config.toml
n_layer = 13
d_model = 256
n_experts = 32
experts_per_token = 4
d_expert = 112
d_shared_expert = 128
activation = "silu"
moe_layers = [1, 2, 3, 4, 5, 6, 7, 8, 9, 10, 11, 12]
router_score = "sigmoid"
normalize_top_k = true
routed_scale = 1.0
balance_loss = 0.000969
balance_bias = true
init_std_router = 0.0228
lr_router = 0.00416
vocab_size = 8192
norm = "layernorm"
norm_eps = 1e-05
tie_embeddings = false
optimizer = "soap_variant"
lr = 0.00611
beta1 = 0.95
beta2 = 0.99
batch_tokens = 131072
seq_len = 256
train_tokens = 458800000
steps = 3501
dataset = "wikipedia_en"
Below are experts of layer 10 (counted from 0) of a mixture-of-experts language model. Rows are named router (the router's row for the expert), down (a neuron's output weights, with its number) and show model dimensions 0-255. Each number is 500 + 50 x the weight over its row's rms, rounded and kept within 0 to 999. Numbers have three digits each.
After each expert's rows: "comes before" lists some tokens at least twice as common just after its tokens as in all text. This comes from a sample of Wikipedia text that the model never trained on. Tokens count by the router's weight.

# expert 3
router:406522527372494508437485512529464452450473493552526470598543581482483311523509437479466474496455456471488444482480527554528493482551428584479451501478492512618554505483487464534539614524477537546553464471417556637595498514476563562541402477472506565462551417555485450440555561480500488525439470425481459490504464473571510545496496400496562518524556583451523492539525479548547504491467550457444514419497397456510442534508533476473475434642476415502494506570528552458443479420522467498481466540486480433463471544587435459437482538551437452450479459537460552550443523557501533511486479540587517460551507411457495476516504529426410518436465469458476443462509590536488457480608505484574504473492582551478483609441546465495516517447563461490455519551501538476411649465507534
down2:451512494498417442522427555489527454459447521569504436438526531450494555480517547455518517475468496535486534414406397459470399484441555470534507455548508643511517537617552567483506479420565500476626488594512456451365510460514504391479513491423508459538530530466490441548471463563524602514440526445529516551551462510463471416478532493442562458488467434483466516535520484507440483569523505542498559564493496488406538454480493599499513516421520620462467558415536430492541492453514524499438611469567368477547572493491454455463479476579581473456493486500538469502577508604441490523489482525523476448484563476551452536486500585444592643425455444512508621488503513504560462525466485433519560490506582521507444471490453413495588474487591534420488498498527508564541486448510509
comes before: ",", ".", " (", " and", " in", " of"

# expert 19
router:455486473535418499559570453465500474462434447502489505555425481507444528449520487557531426521358501508458373533468618400448510452476557686428437512513552503567489535401508575545474506544511541512476521472513466525462547482468540421613440554554510497523515517503448536439502501496446486584402521496448513477521473460458432498494384448527503424522503542422451504541472412517564507521478556440495488552514547514512557537437480471450438462665488503536500536457452489455583509461535475618497494442520547524533496510510513338462492583576508470536496462576431549495476494496547525539541578505537595513468487488477523459489551509568456491489469546466502458648540611426493544487440440426576494500460521521496519439527505499611439539557522531521480476503495431534442482541519527
down11:488437484543516494519510439472519489558496535522494475573483508571410575417453463487577585507541531581547417458538440507423439534493478475553546498452426518501468480532534532529479457499486651465409469455487561459538439575557470590524477426501529525485570458508552633515442515425532600603564494570540502523469511508561507519480404425412532446536591535505496469481511438503558506462470467523509463605496552476523551504507466597432580442489522502500459454442464480513497462429493445569476448595475505481499584510500464544509495475555542569472500513468524422484516460464510517562568475524534488459461523576419479491415595500537522482543509500553449512535455448538566472524545515559543532538511476562423568509527475533575499560355395530454536530392371435492407535580463383
comes before: "8", "9", "7", "0", "6", "5"

# expert 26
router:453565490366500445534554497499453429381513516504527558476490503473600487490533472504491464463444518497434391502425467474492445511577450535421468472452542474530608465541535560485511460557556538446474550548456448563488548499506499501479484520519441509526517435529418606350593590482503501576480530456482506597599463454441513394457559516518487564452567522498483493638531486574562477440505507483517463535565478474518538490557564468456545558500544497572449392659470566545561450478464480427544453477417604456470440535573473514479479553466520437533514484545441489570535519463531454507423490501598479503518603527490541462495467575426467576499507460431485498576415461477495467443468486510476489482472413520470518502494524538560501486469522458532451500472523471496453523525404651
down3:496546447498536526554508437499543467448475444437505488515440494506477529502488529443501468504496556539413440506510517475488463440463522484554484500516506591526570496475530544498559505527528494511494508352552498488470512591432509548353539539535423450597612497426355410494448470423527485456521565507508518514510453543539561462539520578452428537521497478511507562590411500581493427577551486473443517459498427588562508559535519515548536467576551483513532515509491339493454577509535443531503529518456562484508511549510446545562521514475489502502406444485445450576421389477517452444525501497481440517525560551470473494620526435464546647536599441501573500553573524412425481557472499510533494569506503471514556415464504468416462494498506488425617518474479444510425512562545381
comes before: " |", ":", "\n", " (", ";", "=="

# expert 16
router:516452548486471497508575591472527535446525473553560363535476511473473490541566511499525505513480437425483476466448533510516444438548408466536472499446465527539563530561537584482508528544519504490509538519535520485469534538499566563463630399496438483433484428540446450530504337510509425513427410502515499599475521592468490358522491402489567526403446446455472507646436429507526435541488499501400576451510454470489560442501455554528507564502621568565467445370541530547442408548478493426504510525457609492478493530468474428489494461419435432545483443509550508545622472517466551463551529549515495455546510545563522450554482509532443471416438472504483488554580534421510533478516502531546465409484591467515467547443428519467532499489515457548540576531525521514490503514468516
down3:370497515451482490537467509448561466586471560585543442518529480494547461454512558552495586448445344508511537447482553522513536433531528512497499467503504502486457522413522460526549529396499572567505565442480501571440476588567453468488473570550537539536552457507431523573480506491547490595466509486496555432428450539449527494538519495496510535430477502478375518445466501489423579475564533492471460493501507445446522548503559398486466576421544455482465563496451435580428448541504645454480447432402480494464478517429466590577584505522540567452558545590509540489445440609505498491442503517549473471418439470511456472442496489589576560548442474399551523403472517547490442495470551438542503557463463534526463568394576568474496429450447473532415490556454522505558508508455467
comes before: " ", " the", " a", " his", " December", " July"

# expert 2
router:454433515552433514593604506565409436428542555565471454511622458503549482503563494452488469497532447541425463476456489424548531538459473516483508495468487532531430502430426501553427569566546456541466520527555393406497440558470500467480415519450518451495536482517569520557492527509528471533402471455479514533537471437550511455513364526536502637441563529448556446560497398524542529517522493526526563591605437509488534464469536496445466538532596522527438547469476425410400436418458557448583533458464505459552483532500456472457453514472526480588556433418477513521532488535453560482482486514508502437522553465527591474467520539468466360498463502524601438659499549504471512585470492559503529515406532553450480459516547468497543452562505498525462567492535480445477553414526431
down11:574475548413514466564444537450458507510474437444506580466534544532546486534452492494478431464551528474482481509501560579573439543421589495532422496489491575529540414423615536545419502478447418482517514422555475499381431495496537513592539574567515509411523561479559457519525390455561417514567529605561455502549432433479423524539528549473469537494532428518482496441469532533541378474454564495577529541475481533473566497431499531531502401439525510452533513538493389442511517564479420524454445556477513551638537505522498551492516492551558491472393551539375480462469491597504544479521552519463497552519408469474472458391479486455532584557531444439567482524554521461416552506559560431444445538539475521521566514438473521479557481526492534531489417389492520510485524566506504
comes before: "1", "2", "3", "0", "4", "5"